Weights of a small mixture-of-experts language model, trained from scratch on English Wikipedia.
Size: 9 layers, width 320, vocabulary 8558, 103M parameters.
Experts: 256 experts in each of 7 layers, 8 picks a token.
Training: a variant of SOAP for the experts, 727M tokens, 5372 steps.
Below are experts of layer 2 (counted from 0) of a mixture-of-experts language model. Rows are named router (the router's row for the expert), up (a neuron's input weights, with its number) and show model dimensions 240-319. Each number is 500 + 50 x the weight over its row's rms, rounded and kept within 0 to 999. Numbers have three digits each.
Before each expert's rows: "comes after" lists some tokens at least twice as common just before its tokens as in all text. This comes from a sample of Wikipedia text that the model never trained on. Tokens count by the router's weight.

# expert 62
comes after: " (", "-", " \"", " un", "\n", "/"
router:492483554499497510583495544470526501439515543437585447544536540429479390469531437494477496614479527487454488461533494502524470519500588460441529546471530555534509580428514505472538604352461484531533503532517450514518555401508532543510487405
up0:538491523525492523489518485442440470515521540464546518471492417487491481505481504481502541386500460574524536451495529527508553524460458483565368548481506461519411476464483471595550504501514444386499550504467479605390571458515455484485483597
up1:457490433478534593521526579527590539541473479559521563473636414545538487574539531493448540475496502592563412432538481420540525499454506442619476632494502482566579517522564487573352469567441463497584394561482413513473540426487508594392523456
up2:452487489536502485411484505572588450503494418482507535569465525513452395548427495381568522489474527468441532485462477486485548503475472508445473489514456502548574441541511470478569513476475507544551525439557491493534465507454444457467522460
up3:520571441521562509616489443537560559521503535536471514439568470541502484500519561537453487517510475467516476515541458613566528477501562485416514457496509544477567468508503466563468413480505488533485524506511444612517507521490539566536531518

# expert 52
comes after: ".", "\n", ").", " also", "History", " career"
router:518483485465520488480542535574546564436525549449446525512504454583494538637513492520468436533515476497509496433511501465500380486516520489522467495539487563474507460381580517619448463508560470466578428501510581435487481536527543615526449496
up0:383487500508517462521501492460525554481489458536485459484610517497594530469524475408403474357480530514543572593581512489476562497505449450461519582533540479468522604489533438500482517568409429441514454563506583482517487595480413445468541517
up1:560470440518535546463472452482506498500475419503398428506471474513549597578537489410487428489502500499470533490568488599556457556552478514464482530443551509400543431647530465529604455537450501458497436463480475499505513518530462485385506510
up2:566426479415537535478434525501440567538593528583503430563595501418574513433595543468524531511463420436433448554487438508495521562389454491560456554578576574492514396456431454568552598543528555512472483492461480464494491440478420535507453494
up3:533522483562540600469546583512561528513546474506458534474575544500497444462501458494466480505473511495394499421457482534462477465481504445550466488409437449463463465465579472528521574479443527506380412490492496503505546624511511408504541438

# expert 93
comes after: " ", " the", " chap", " ne", " Chap", "ant"
router:578515456603471430520467492509452533520592450488552584612386605469525520476559511443519477511542454518467486400447500523422560467441555421423550511435519523572510445509586496511495609525560504560446548521505586481515501456551532528500494523
up0:486418499600505544465531493481504393514496467560470546509584500506516533530507560489500575470429504542418378521376512441513528464554523470481532445504527501563468462546544562473457518491587486502598604446487531543585530402509448611430477570
up1:495474556547531518464604549444494484506514534460536431486379445492571390484487496565483451490446520491455485492471474432525562452519456492454517460540543520540465522521505483549564525595501516457589598431510471589562410570486526522543548486
up2:437587482476493468453446592581500512425438451535493520396486455526504460500490450544550454555477539444501563505497460514377510445509502512475501480403553468533472507438467389443515441458367469523457524493501531501489566429505466500510542662
up3:537586457565519512469593551424532380427466511642478488552479515497543422546607512447481506471566484580502533398539472478482452555514544515509474462488502528496495466500536481538490542475506535454433462478417528513486537473482478457537522514

# expert 34
comes after: " P", " p", "p", "P", " medalist", "^{"
router:453510594483532454442482506541453534519512503493440535511478601519407435500539499546576444564410507558513504532577425492461452576453492588601513515477485494503481395481478553465446379517451537504510482560546579506484522519485394446493573493
up0:577535407439444476475588440486420488497484537519515434504415471554478615524559532545561431596506452484488471537443509506494626534513485569627509492471525472499434493483521489450557501516433539470506415447553579477465604488552453523477528497
up1:514468480438561555495518507466496503597444531492378587520503547480531578502524576419463448450472552533547508509534442497395529481474626526480443537518566565557531470473524477465449480486575416500506494497505463522481496485524403531506593551
up2:559466511470530581504537518537482511521516485496570418438506491543565583441537469510466542508492445511536554508482583481492561488439533512467564486494471509520515427496590502547531489411463503677515523471479505525457498511492502490530574431
up3:449560531528534507608559480542536448440515467464457467576436444446517599463487554526535513404509570431532495459478481543460402506450567451556516429453503473402458547496537490506583511513449475617654439517476448548502537519482495458458435537

# expert 124
comes after: "1", "2", "0", "9", "8", "7"
router:488467514422511444421444527540492515579390433586498420478472481536489446566498520577615485496572487455555525571541495654526517491555414524516495503496451417457443569532438485478506399550499597551465491520528475487458494459477502519406447574
up0:488549504497563480485519514518447535550463484499488540548552463544496522662464508473519546530670433475533504525473521472430467454447493512474559471480594438491484542471500500582587524526462537507523460568445393488477445467530554526510492540
up1:412555370489442505554605450460426421452540465519614484452547507511408452385482500582501437505432527528457546491435467437506518580609582499433515580550478450495543472535425463500513517539551530521600535492537540564564455489525478511507470468
up2:454471414514481451470489538453431439522466539530490504431472486429454448459458384564535504428460569618543579514522494470580462533460477548475449529480528454502495533440543510512518517455473560551540477599481577525431477409465470512493499542
up3:507426483503429457632574591479615479545455539452565514579574468473520556537509455517514549647525386493553565470451444501542491577456460623443483504486452463541526460558564512503561535490419518456492530596468499537527575442541487467514424511

# expert 226
comes after: " a", " the", " his", " an", " their", " her"
router:521507514487571581437525517519488477547514519517443509459439487509480473581481450522516549452467460553547450497468457502454507515546505520505497540553615578505444533543524497391536407474434444544556524540487485550553435505524502444528501468
up0:490475594478492473431516459572422560556552487492487507538506513457497458508561469501485542573489452582504530413463521557451514525499411499436462429521482545450477489518581472565538511534479496538461413510516501535608437452536445558516646523
up1:531653519519619495576471469563497426429501473455573447456452513592485566546494508479502451495498504543513535409453538474523510448509534514476510433519533532486382483506515505459440540538538471491405502559462472515424414509498465412569502433
up2:540571580482511479578479534547500493511560483507443396475503534560435535518474487487510562461509442491580531522427577467496568487488553524530565489449580527506485471512506446378447460467514582481448560460417482435472494473474446472510484487
up3:499512468548457610490488570485460542516563553460496510511534471510534399553559511484468476557506535519567504551574440513519484511539542552505483504481525462549479501535553514463496513482485434486492464583538469458449617501578504497474589505

# expert 232
comes after: " of", " in", " the", " by", " to", " for"
router:507638455470505566501481519440479390549564472375490535438455459550580548485372531518503501448463455549466471541552450545470552505404503509509491434474486500532483467598471451578561477460471452449487438411515485527594449491571478355514536532
up0:407455420548475514505470625359447465406528466475575444466471470597494555573499418419581522431500455487503477554532461514532506483531541450465462577497474475487557564413581561505559514490482477541529450416463533497546387437530542426510471455
up1:537527544527522521513504506538580505621469540490511510485562472491498529471479426563553431387423504537434567484577462530436477466379410523479507502485461509562468524433553584527601475441522431545541513468459484473469483510541449484473467504
up2:403530453496462481515517538461470428510465542515550544505462474512576489445518565554529475489493473403483475485475437502539546546564574519463412478426564465516572500512480528517566582501548523512428441384568447440552413531499491556453552419
up3:509433484444488537449535604514522421470572478447440495490503489551475505570546472412554549466548522513568590590558542468499546569562546477487506462501474557549485471580462488416432486509468510433512453563542473464477497450453555532396512510

# expert 137
comes after: ")", "0", "5", "6", "3", "4"
router:520487452499506447573572525553481517525546485525575473513445527495498537577356440550534545511467471503496512495496525505486517553522478486470416517549501467543566466366513467468541566560451526491568453498516648453524448485536494515406456532
up0:492533547497452424567422479498484486485519603480487478457461427405551561541506533446453496411496518639547485520445471422532590444469542499541537523497451543476489616421562450473522488575527511481494463469551356425550477467561522513538490562
up1:531497487496539501520574533460528520544437548584471491521589461521573504422433461408562415549432486447518563484517548520558411513483439504564539515480495419456536477427550522458515581576474502486514480540458439423524472585441389596465457448
up2:559452489412526598505536543552526566556520424521492571515518491528457465449480600544410453456529484466435466582505507452456402511445439518504472541458433502521451483544561503480426498481515468481573458575466481516464458424516490510538514505
up3:476555469585557446558473488583432537501502551511498509575531495531439461459509468602519455481558370456437364420455519522516524502505516485558539516443529501506601489426535474470451471550475459468383436478529548441587437476558539529498506503

# expert 25
comes after: "0", "3", "1", "4", " ", "2"
router:457502471523460424554504536551526438576538526571594464485495491551536478500525432528457393466492457522462487454506426513461562454545575465456490556557549552589553525461427483486486496517496463505577477487534516522576426610483513327357479541
up0:470485456562479495496546469460477492420526523593563556488507500506400483571523495469448426510499560527424510435438477508516412430435556422499564512538488557486484546528516568522489668430476542505533550558570457577472488526450438469510470529
up1:494516589500508497567451608475577489555419457514496535542501449519583462496477575532564418556491511509541457478460476503531507388553487471514533479445573433435555489574562522493490541417559482554533489574587558504461522435541584471502559492
up2:479503529488462515535461508433551473541464541448489465549485439617510588460578400475533530519462646514508461570532583508449500580561528570514486523367510501549457524549449490518527498546514516585501481516575603516579458513576488464526464498
up3:510554439512492548547530486554437490474416626586510490628488434432523425511430567494506582511548493507494507541571393582571410460519495484494514488516530512540474484533533469510512519455438543600522478430492487529518425466506572505371502489

# expert 204
comes after: " |", ";", " the", ":", "-", " de"
router:473543502518512484483555449523440566548557561420538444462604492476487520467418537531609481418547615524505535593468573481475472420513448438435512579524450589468552477582408532498435459590576506523562527525460488481495540475528492418463401461
up0:478498420423452559516482496459493419495483542482485520547530490469581589452530566418414448520457552499486495551518534495470438613492494466465494426528509445537581530482390440559558562539458531478501571474431576566530538468523499527467534532
up1:518523516572562489473453520463494441478567504438487438466528458513555509569504535433542542584403519415507501560469584495502548612526424430399547423530534548568512604471477467494520439419485577537537481476450465490536485511422455590495389494
up2:603492478575472528490546495525428487520516457453535442447539524475438558370594433400595480519513538438435456518534500446409519424490517478480405394424507515438606401430447541486529589457469512476443543430483430474446498601543535460373466526
up3:521459361475508441441372501397530407484442498462558533507544566633506505462529474480495394472535561492557483515503426424496507424509355504516466574478493466582557507458365511465541489494491557399511504521527501492520487558537501561528496501

# expert 170
comes after: " T", " t", "T", "t", "at", "ot"
router:513509536342513432453469471459460485577567528515542493477517450517464566421606525416532593462509432484516483518425515468470512470514468487511455515508517461457475473467519500536607545560502488467492475504535479532594529563489502411497537545
up0:511421496506570536569450622521564540512498534474457514408478509540547483543611478533551539532478522518557440650459490479560483436497593514508533510521529448469494530523393455471558595480517457427432500557492520512530501383550472427488394532
up1:514519534469536494481480504473461500545589589564452438467589495514428524450467554436551471480604528523518481515380416567464492470558552454485525482550409558505529424516495626531440484461534458530405454430408441522561500502514479526431505531
up2:423509529436489409409522536459572575509589485457563508519426394501507596467535560330503413420549527517572525521428454533514491529435508485500488584545474511512504439488528433581559480528451537551470416536423555542509433497560512528561572527
up3:560521519571561536560623492504431433523553482514556470429577467481535440561430479464553485531488479466548459448522495397458509529388486452528509481480515517561487514447477405447364495447553467506460514541537490579489541508567491464526491564

# expert 142
comes after: ".", " of", ",", "\n", " in", " and"
router:539425412405513489497531537558562549481448490588470400501467365474521512575504492454492481533519512474551514593460530546517475482431522524374465545554471485482424490494432435521583489397456483484424509536577570468525514523526574547496484490
up0:448516565430436537551523619570554366543523555524496580389510434557518484471535542483568598511493543569429569555445577535409420444583567530546569565493531520474560510444411458450504521610488459477492487533522454539583497518557472503455573486
up1:557459432468407564529515528427529431563492557537464461385528474498531477496436457487509540527544446452456441561571444491547495508471573492465453547477528453547522568421478563585511511499607536454525567500461422461510423516416510430557521518
up2:546498511562485464507544450450498555514469474509583451475473561431543492576474511545485509514561440493469485538533536434532528558509557515450500474530527587432539531460533490447558552639538515403587567525589545451474430503495562465540524573
up3:510553469439559517501490465571460497457539440506488546520531490580495504526493530535513502427402494512500590548454500470553437558446463447553454428543474476429476529487394551516505470431448492422479520532507568497553500569524450554524493459

# expert 84
comes after: " was", " were", " a", " is", " be", " been"
router:492458618503519493573487585435509325512475548523553484493451547505535426497491495537411449489450433490517504518519522489434596467529535488416453533494583640607495534554515489451512455427479488429532550469517464514535514444467569542458562528
up0:538456492432486444471475471474489460626488560527503446461471448483467549497549510431530571441541515521446394461488483541552373515417477364499396532543408649494505434504545522457526477494550503503528464449540519475435505486455489581465530561
up1:500423504525534516467522535562476543447442528472444462494550466547453479415533519508488394491511492325538475500515579500572433521472507617557560495540414514478481394451519474503518532442489524496512487521532453482494506485492510475468490349
up2:489419506446566528422419483572573490533432472453387552459574491542509508471493455521500577483509557425478425468461539561396483521544495424434522567554471579491448482498547485441512479472539512439523551408552478553496503440455476479514448468
up3:522524566519472505591489506503524508428535588488422532560527494546491468427545436529561532398521575557462444519466494487506463526545448461411451475500485486537494472595408491545512587488470566546542432567577518546576546475495533500440562487

# expert 175
comes after: ",", "th", "6", "5", " which", "8"
router:520469527541440542472599475488510519534491530561527484548494540414583524616494369586548494541480467543607436527520438463549525636521452530408393515494445497536517493425474473484484501599510505451561453499462617506579472584566441350444510452
up0:412563464563452470552488496519544530483556562518544511449497503481400470484474432510503451467452569383369494523393513543504506562565533510429523515512488490552515489494504472512506486514510450483503543571486590502534471465458401480478478530
up1:389488584487486533415541501541465449530501412494476421472481482489420530522459546534446588471536471489431505493522544395496565499505526470501458486497550544495399534508434554434548489433535539489493433493383585508455510367517512570480300429
up2:482490524533480469453498477472479650552448518457472501462482439464533499498490466578570519524431548439466568506498470494539539603469538532472483432506487440456522462556475473553457530492512430573486502513523541512507493483592439490500547474
up3:461479446501565569497464495513557565584512488600547472479482514531577532605521381492522519490513436602489430624542487499519564534426430500516439458478562396487505490442446504472427456614541489524515532458508532565484452493476434446439457404

# expert 33
comes after: " D", " O", " C", " Z", " N", " A"
router:449425550576528502485479517420503582482512528524494430534511462489503367511511550454422566474462533482455506484548485596481522546486487442512519490509512531428531454568472539489548427547512484486512513490512505543588582443438493428549547451
up0:427576606571574499590476527493461482563468503524501428506503461509502494582513504557528496529477559547457450444487481624526484561484454474554543546491411445417628545469434498485525493469442506470428492427473525598515512595461550516579536586
up1:424515463480533498583455493411495432627590549614505448488544520515481607461510471496456506487484528515511487483548422497504421504542506509499472407569527501547511600438528518478470540440508442520495453445562467468554514409559445468514432522
up2:541457499460403472594608493492490491599470560514467486459492582501534464580490543458536523455438412454508477569469541449454475560505534616488537490522536462386516495468490558570485464470517560449539460481497522550461447411464508485520420515
up3:444479479481503453420514496391537543386524578522514482493488484516509632474474460520484453476530579495520405494512417489502523528431499577450524559525530429518576444544443530493454516606499474476552512487481487494529515447572522603573548518

# expert 2
comes after: "\n", "|", "-", "Cl", " Year", " Loss"
router:476507577525424483536441611475481596554456518504481439515545535542565474502453513451509465452605457550436550479562436463518487442505531546390478517559513585469493522606467498464503507460452604527466617519472528501539498532445451429424545391
up0:455476497519514561539516414597469420523460584394410403520462511548478509522491502457535560558480469491528509564592563493445525504480613515524498542421460517465606538545452499604566529470533482465496562514549536498389512417442465507463476516
up1:386534543385590508502567477435505563541488494514534454549504480568551398457426436404545464464490509469617470511469562505438477442426397469511521472590543496367469524533433557548445519478440449562424462424457484521529457526431493434438568489
up2:506445512536455475540490471617433555481475539536556458422505544517460466516487490480495436527462587441430433484532470493460453483451545486497472556406555437375500547422514504450481583436478511505492537425462496540448494519547455557492531519
up3:506510534523408548475443486640387432564486545506451513526577564548514498568456478401459520498473508507429467536556563509504472493477443553589495496481469503491457505485535503624484546514542524507547527456555471534427485444439527508576391457

# expert 224
comes after: " the", " The", "The", " |", "|", " his"
router:485391568568588469422530499467499498515428512499549562508502430454519429544614549480558537528547444508590458455397411394520585494550515572546508561568555528444504505555501479433448492529519532546581585495466461497552407500477478389510478414
up0:532469503537487432435505507373584547498471559538500553495519390534500519415523471466478477483433447600442517503511557525516517495524417496500519443509507516521492518501585472536535518523475529556492605461477512500555513499534437421521509564
up1:396427570570520480483517505530548505479485483490603506533551459471470459435479518504487574557542427466512477466514585531599541453525571524451447541457444547509555531438421458479440432513427562501547434455436461469507392471542506577416541532
up2:519546428505586507476565539526529532471490486437484545466519522507473461558476522442553474349522456463490513484448448585557519498583479520515463633501528486581484497582550461460445458490541385510495516520543475446515509409641515411568498521
up3:553484503469394519567516464460481453510503537498540498468477531484389537483518461459411473546555415523506548510395308551477543481496494534547598561453464461546478497518465509516462520517502378549491453466517564530524478545495557516453426419

# expert 202
comes after: " the", " The", " a", "s", "The", " his"
router:512499519507589475502527524479389468458400394539494604470409492490523504516558515499533495470522391553482504505511528523494465541511507499468586489571522504450487621496585478443488539493520452448525535530489362569520506477423455471461450486
up0:516556446475517495554446513409444433470594451517513555418515412595389519453506517456468554480475458528489487541519517590494509526463601471442461530559543551591549520578457521527416471475448427507545497478468416416479448415404530492600530573
up1:507503502572551515492498562445474537467531490519460479387517482601525495485455451547494469511444531509361514479561464551430461489459533488486517521527429490544524519517475554547498578350502523438458445553459517395539560617542526411456536483
up2:456487486515563485527533544535480553492519466582475519432431504536440498604476518520569499564472504542546548461493405438539450559548487545598470459439562485544486517453500512522486476616550610641582519495551533502449461571568500405513481510
up3:472429472452582494440484474504554544506419613557599504566388540591402505462520545498471504419495572481577545484443509462448563489414491493577525480558489596488410646483492481515519534438507484516547520516475531454468421450529516531493567479

# expert 49
comes after: ",", ":", "-", " of", ";", " and"
router:485501425543471537575547420546484563535531528461483589420506553493463488533432492490509573455507531468364557525466501612552404424477479481527500514473519565449485564448474441430514514507460490419390485452457460513504506478598437557487496508
up0:517474505526531509454403511457382501497559497523560511512612565468398526529508516417529470363504532557501515446536467442432470521461487559494411496532431499485430379464489504485412407547512540527439427540554488478496505528519454542554530459
up1:590535556398521574516570492441523442411595571554471478498494496435388538635463583490569493542463485499508480481439490482499484450389552546472447606454488484474495525499597461488441596569434506510512378457487477537432502577527534450522494533
up2:469494534498471567432548458523415463426430440540504606524496539541539401420500510496532460347554490490547490520455447536544536509437430600532520447400510583518471517420596454467528561565523502485504588403549531445488555512481530499486464476
up3:440469492548476565490455525579554513441448480481494533462485499464499510399488443503415441448434551433531563509525573530526497588544493556563519522539549603547563608434480530584540506609520478462467464523535505527576539637528431444492460514

# expert 89
comes after: "0", "2", " ", "1", "5", "–"
router:542506457617452485551491553461496527508529514491551465473529583466551482484530503468529467475482529458501491543486510493454518495519556488556519495481438564461479378537475523490457417400544418492495519480554513577472505628577486566459483645
up0:485406533550522467585537476594477477454445552443442502532498472454575488444349451527454538521553497423551525477485570484478494606563517395485467518445507409532490524423496485576524524536539540566477469446518581407525513529610516301503517579
up1:475590476576447587569546559587519464521486435497473488458513457442478459401574484517520458455422491429505534390552487461523474435554470483473517519517429495549487548473433501521454582420484554617531503453524515483454562507502529444482487518
up2:499471516496492479505522529599491501607505477389475512480496667529511494505541514459594583509450458506433409570435538522533520501573416495560503432524599515371519506420472547559436500619540438536473384489485520486468437477417454494453421426
up3:437524464587496509479496438601596436530563401541455513566484565538450500613527479427512541593485573489514463485452566492501540380451513571456478572514390467456520500565489428403418511451518442517489461484585500531445513542556493563550506492

# expert 247
comes after: " F", " f", "f", "F", " B", "if"
router:519445533504513568463492425546498583457511532523493513560522558548551473533517517462434483449437580428475506445492499543514515476469522520522572490537502538579521372417455408457496503525516563454469532391487514557474512581565467590531504553
up0:479642496545558544486511494485400512577502438534443445464405470446516527537604441505567387362509527483451557467471504393499455565578428524484532443597506477528493480516505462485389525413493444552524582467482495487561419445514523397585488456
up1:465537519416561588587435547521540481389486507371528559495575474433460374452529557554406485513476464519444456499615478417524533485520650421475403573460484492588420523585452496466469471516495577400521529496478490496473409477499405445551498395
up2:442551554482517466494505547503472499474531493460489501569507475518416530515493544491468540523511485468542445523466459524518466530408401519549423553501520549543467431488476430576587566582534464490507584519514434566429536525429449456527462546
up3:472553590434557467434533497544495470468455580523448436500495552485505510432515436492551535478558389521556544559566545464570477424546577493419510510500496515541514604427533504477553488543544401484613518424601540442556535482461460604476575538

# expert 26
comes after: " in", " at", " of", " to", " for", " on"
router:514479519388404430556485497479566521506494519479494510436483416457470473481449410538467509463532473538550512624492535428537547494521494569427529581398422476561419436586455437410470507455496437464444539468610443441439589530425537521468455556
up0:475566539597556470637488392515542464442594425538526444520473480483403510500509544501454479475515543515536559536473435444483520525498512544493530479303476545415444453586501559459444544496563582432506446541505489576466429492542537504415509467
up1:500556503494487540492479458569583548563522536581476407543515481621502502525528505459478467454478497402502494454432614536524465414575464504475547571509558544474561554508564485537437587517507471525406418508529429509468496475469458523444410542
up2:481516525477516528471450497529538443532460480495553494502481525563518446501472533482541513475413543478527557513453602601404491600434436598514567508544555530648547458508527497479484562394529535503516574531497482523621584527503450466477525533
up3:562533554499508573543426467483521468503531438371525544490551468512511554552463445459563527488633479472381465482580530437573477494465527403467503492459455515460407627439554553465468490398595536533473485521538457568466455528431475463544553460

# expert 99
comes after: "m", "om", "am", " M", "im", "M"
router:460482476566537495491525469511473406524511436558523475465507547521522482519409524528570515414517515484488530594538569452497574490537470459540498556582534516507482428560514461566445440512469460566525466531537486442512490469487546705492484496
up0:486531472537566502438552575507451556528465494569504399524510481518513557487421531516447464441502398530564505479542555498450497491407527504579463468511421523557528456524519472488472555392500515440469516429510501571540539441583595460543516429
up1:491581489501483447536457461493480488445595574527388503486429516419588488432581441532555535512437536577496572436484472469458399556491508549502448519476573449468578489515395471438499512465578518523527455540444515464498503574563548511500481532
up2:432372529508522500505486495414501373535437489519457533560533526491473595472553479567498531479437573489479466468477533477535434524574536565430513544508488488556399620437507565445539486556500509463604507507598579551514454552532501499527491393
up3:519483458460499544586475406475468434570594444562537486541502551592460470445457405528479439584497395446460512553496584497544487391489437530471460502507503494491497513482459520504464396517564533456505504496634545534450531492490561484471471534

# expert 16
comes after: " ", "–", " (", "^{", "′", "/"
router:518524516468529466481510400463411549513570449508554559502424602517466422535590462501496495457446450489508492478441595542511479493567457482511542563463441478390483510437488481365511568447594598483484459435542548490430544465457507550547570580
up0:512568501452434503529490514465440542492461405530501460501510458521568604522603472457453507483470563535592456455483492404570495513587423446510419638486495536433528567541462500548464521476466452582530486502590538483520479535487535521566595499
up1:476499594516515571469427516506477491551423492495510524581423434492633501481548538446550492529482442439529534521519518446502529473501477613445449398552504532601532433477489501495495515532348406561469423524449528516509593476552445514404597505
up2:483543518462589535492500494579440447478510547493502431535586523612449549500504578439524519469490421525519535453409530418472521440422426485528479544454487504575465532468521517472486438507561614504457470504544482502428478576481565508581536390
up3:437536553530451442456533489531481504557532590503523518527497512430482518470568501603505488439502490581424531490528613424512482578369536500447626524549432468499634491476474504396522457449460595552480442478514519530467462514497430444410446437

# expert 251
comes after: " the", " The", " a", "The", " National", "th"
router:418428587547591522486603487503501476513484566455605539479485577492530493478508518468525504473400538544522515466533527487534534489461473555500506495465494520630522444474442470525519542559505493485570430465569512539537522592530423384463523482
up0:503384576497561505512470476538525508556511502456527535459500487430544408529478386526463538575411475432525519521561531402495460520513551506498558408569517532568471433513414434454462426467528455548505529517381560622483338515517554459494488429
up1:520499527500475495495477517506517564562455576515522473483478525519451502504519502498482528577565557460564522492535415588515313512521521541469493494451547519489524450442542503514371508592568491446455618565472556523568471534527536510490470492
up2:508533493529541519470501426415469508518540485485529521506537486458491508476517522454520539577440585637588509421532511610497483395474399531472564458424498461561521510438448464578499495587439509453505408491472446537528521562613580469535487528
up3:416464552517502440497471496553477465426478479530417535576542430546546444472441567565439419499570516522542482516441483470519502408495518575590434469487527381482442553461588492522505521487499456551525461537546524443572480440576516463413579558

# expert 97
comes after: "2", " War", "1", "0", "3", " Pre"
router:478459560536493508548546536537520457402546502478606449498552554431518487556510432591513511409530473445526539495485491542424497490562523452422518552408454453583623525575482469620502471487538570503537415507490529468538459511554544470428410469
up0:567470479520516510460532441546501498539450579511455496503485571530520467444577420550487503453424503490497495481570543507566590399564507500327540474525578532530551483482665545519478471454407511539545534528513529503453519513526539439581422504
up1:541428480541568542384479507494537480450566566392559522425487505509472512542519435425521552541430545539448556534554555541456495507456482591443483463546536523431509587506504495536449500459493539478438534509491529484471448541384557564423431520
up2:416573494440433590406500571398551448417521552527498488540461442545499565522521437422462489361527480478564480458473481512411551588542487650460571480519569477572562579566456507541520518545456408489493493487404502520526456542513452485505491555
up3:513472572452480481477531468531491554497417574507467498552523583531423475529500478542544464547508475491536608484558541575541518503547476522525477512466496543471462500483561537558517413446411485509519406519481523452426494555592484458551460496

# expert 100
comes after: " ", " %", " Votes", " Candidate", ")", " Result"
router:445403345517492486517522528544368476532516467484549450414487542517389489397470516452485586548472492517490501453474534498447510427500454511486442546494519474454554511514461545512481487484464492513499477472451519442484551484507541580513530540
up0:386495489564507550401388393513452534484485559507535558498527491592395529605466458537557431459507505552573478510531527428454530515504409420425438448431483524509544506480438533476488477496483637549437529423488466470434461449484479477577565457
up1:506585418490497559457411496466447473465490543525389515561424490449443482495471501508416442458467459530491521432502532573542500569490508499564447566582412536554439479430473452476524507396438396575477492446512578528598501578488473556508438462
up2:572452504429467549499511507469484437523512529496554518481546606519461548492494454476572497481495590434466462537467433522518458410578526523507548480485573522548454424566462497465501546554536497423456322508502492481524507509561464449413485505
up3:505505485595515497534448500481558514554572482515457526485500532557382437464474446577569437544548483480500560447394488520487497443554436496528502466586497452457499376536477492587508491497500397537470542484471468470610577458430508571485557480

# expert 105
comes after: "1", "2", "3", ".", " ", ":"
router:518494509498467415476462522484577494513538521433557514443476486537492417436509517478494534495517496494505559510507390608542513502564455522532540473579556506414344495387517500579500392512548485454445439302504492488547537538393585578495431495
up0:471550415494473468475407550520464514470523397505488422410586424409553529517512378436542502451442486556490414578498521478448461503524447520490449519515486515429449520540535511515506587535481470541546518470482565476431415545441552478452565523
up1:563458528496556512516544510493454441495416562449536524550563468423591519394484517487478411503536515585499513565499491503528501476571547448503529487496469491442535553540475483486481447553513557635406447424635480452539464513491482510455518461
up2:600452539548481502511499533577518489529493459497411581449484532497463578497505541539426490391522444536393494551470481541498559534454588566522532507514435435489477428475592536583528571494511492378402557633459484459539530558453480596514455547
up3:478562441466471523452494517490546590420472545395445628441591494590486432592517403463502448529380500501605397505515364475509455494503575503464500486414544518422438528484530567555451554484473469467490480486501523536557504510545529427634502528

# expert 158
comes after: " P", " p", " M", "P", "p", " V"
router:480432588478465459457438551483471465554477502553414552578513537494448492567492492505573501466423472585467501534488446539505574500486469531551465512488507472538515357483543473462498278486413518604537480508529544543497513465496428605404548554
up0:451411486487517544420519616572472463573534433520456594476555549499465496472541538503514449548518447541493485513615409513529549475517519611563427680479484514513521518529494433596516525427510491573562503509463534528477528543502590482487536521
up1:503535541503524485549466398461501496521540450524542465422486559490484566496566597490489597474482528476537515556485492497540571509519433527562609424486472443550487530433491515505551484437515491370481503451612622513526505432432515557515627452
up2:445495547444608502482432422511598446606468484466456571503431514564510530421595481437483414543427398429498599488567521574490471492522580522483538546548419525461499506465473432539568431612557533389479487454507491551495547486491478499422514505
up3:470538478433490533475535426520501513512450586484477524576504445477476510499485470511494482498541519476513444559572525656467490501435435502536482480483531452586495626492449432461468476505473520448482549522461540517577463565517407440351545572

# expert 10
comes after: "\n", " st", " St", " d", "st", "St"
router:488528531498486452472540604510428530446402550437447441589517462522491444530511421534475485485430543537492476445460385580491565452554565552484519459470550567495455439449532521489437530557453556389579531493465375440490515474487509417512383451
up0:396530510471426474506534393433432537514480413523437496496488492533381400447441542449660542463403513530551550529479524466569492586453407492543505561540484527521505549556529574534520446505547500597442479444469510491450434555535461374549417538
up1:579563528636470510522546591455558634484528493497519565514437463525607526547519507573464585476508503476572447443535477494496535404494485447515555563471562562468557455522456482504453604468495530509431459529465525534519471556529562500529464464
up2:510442435468448495430511526532470496472523436493530462470485518479496520426532506481420539457476460541502513471615501454458550587599529454554560428505529516393481498487501477467481565432518517569454535515451596599547497496544554422516473557
up3:510565501493446430577493491468517465494536409555492486543614593542555544496464487498478502460382564452436509497599452490497410462548556527494479546496505538477452527595529466455407483546357615555446502548541495548522510494406569570499464494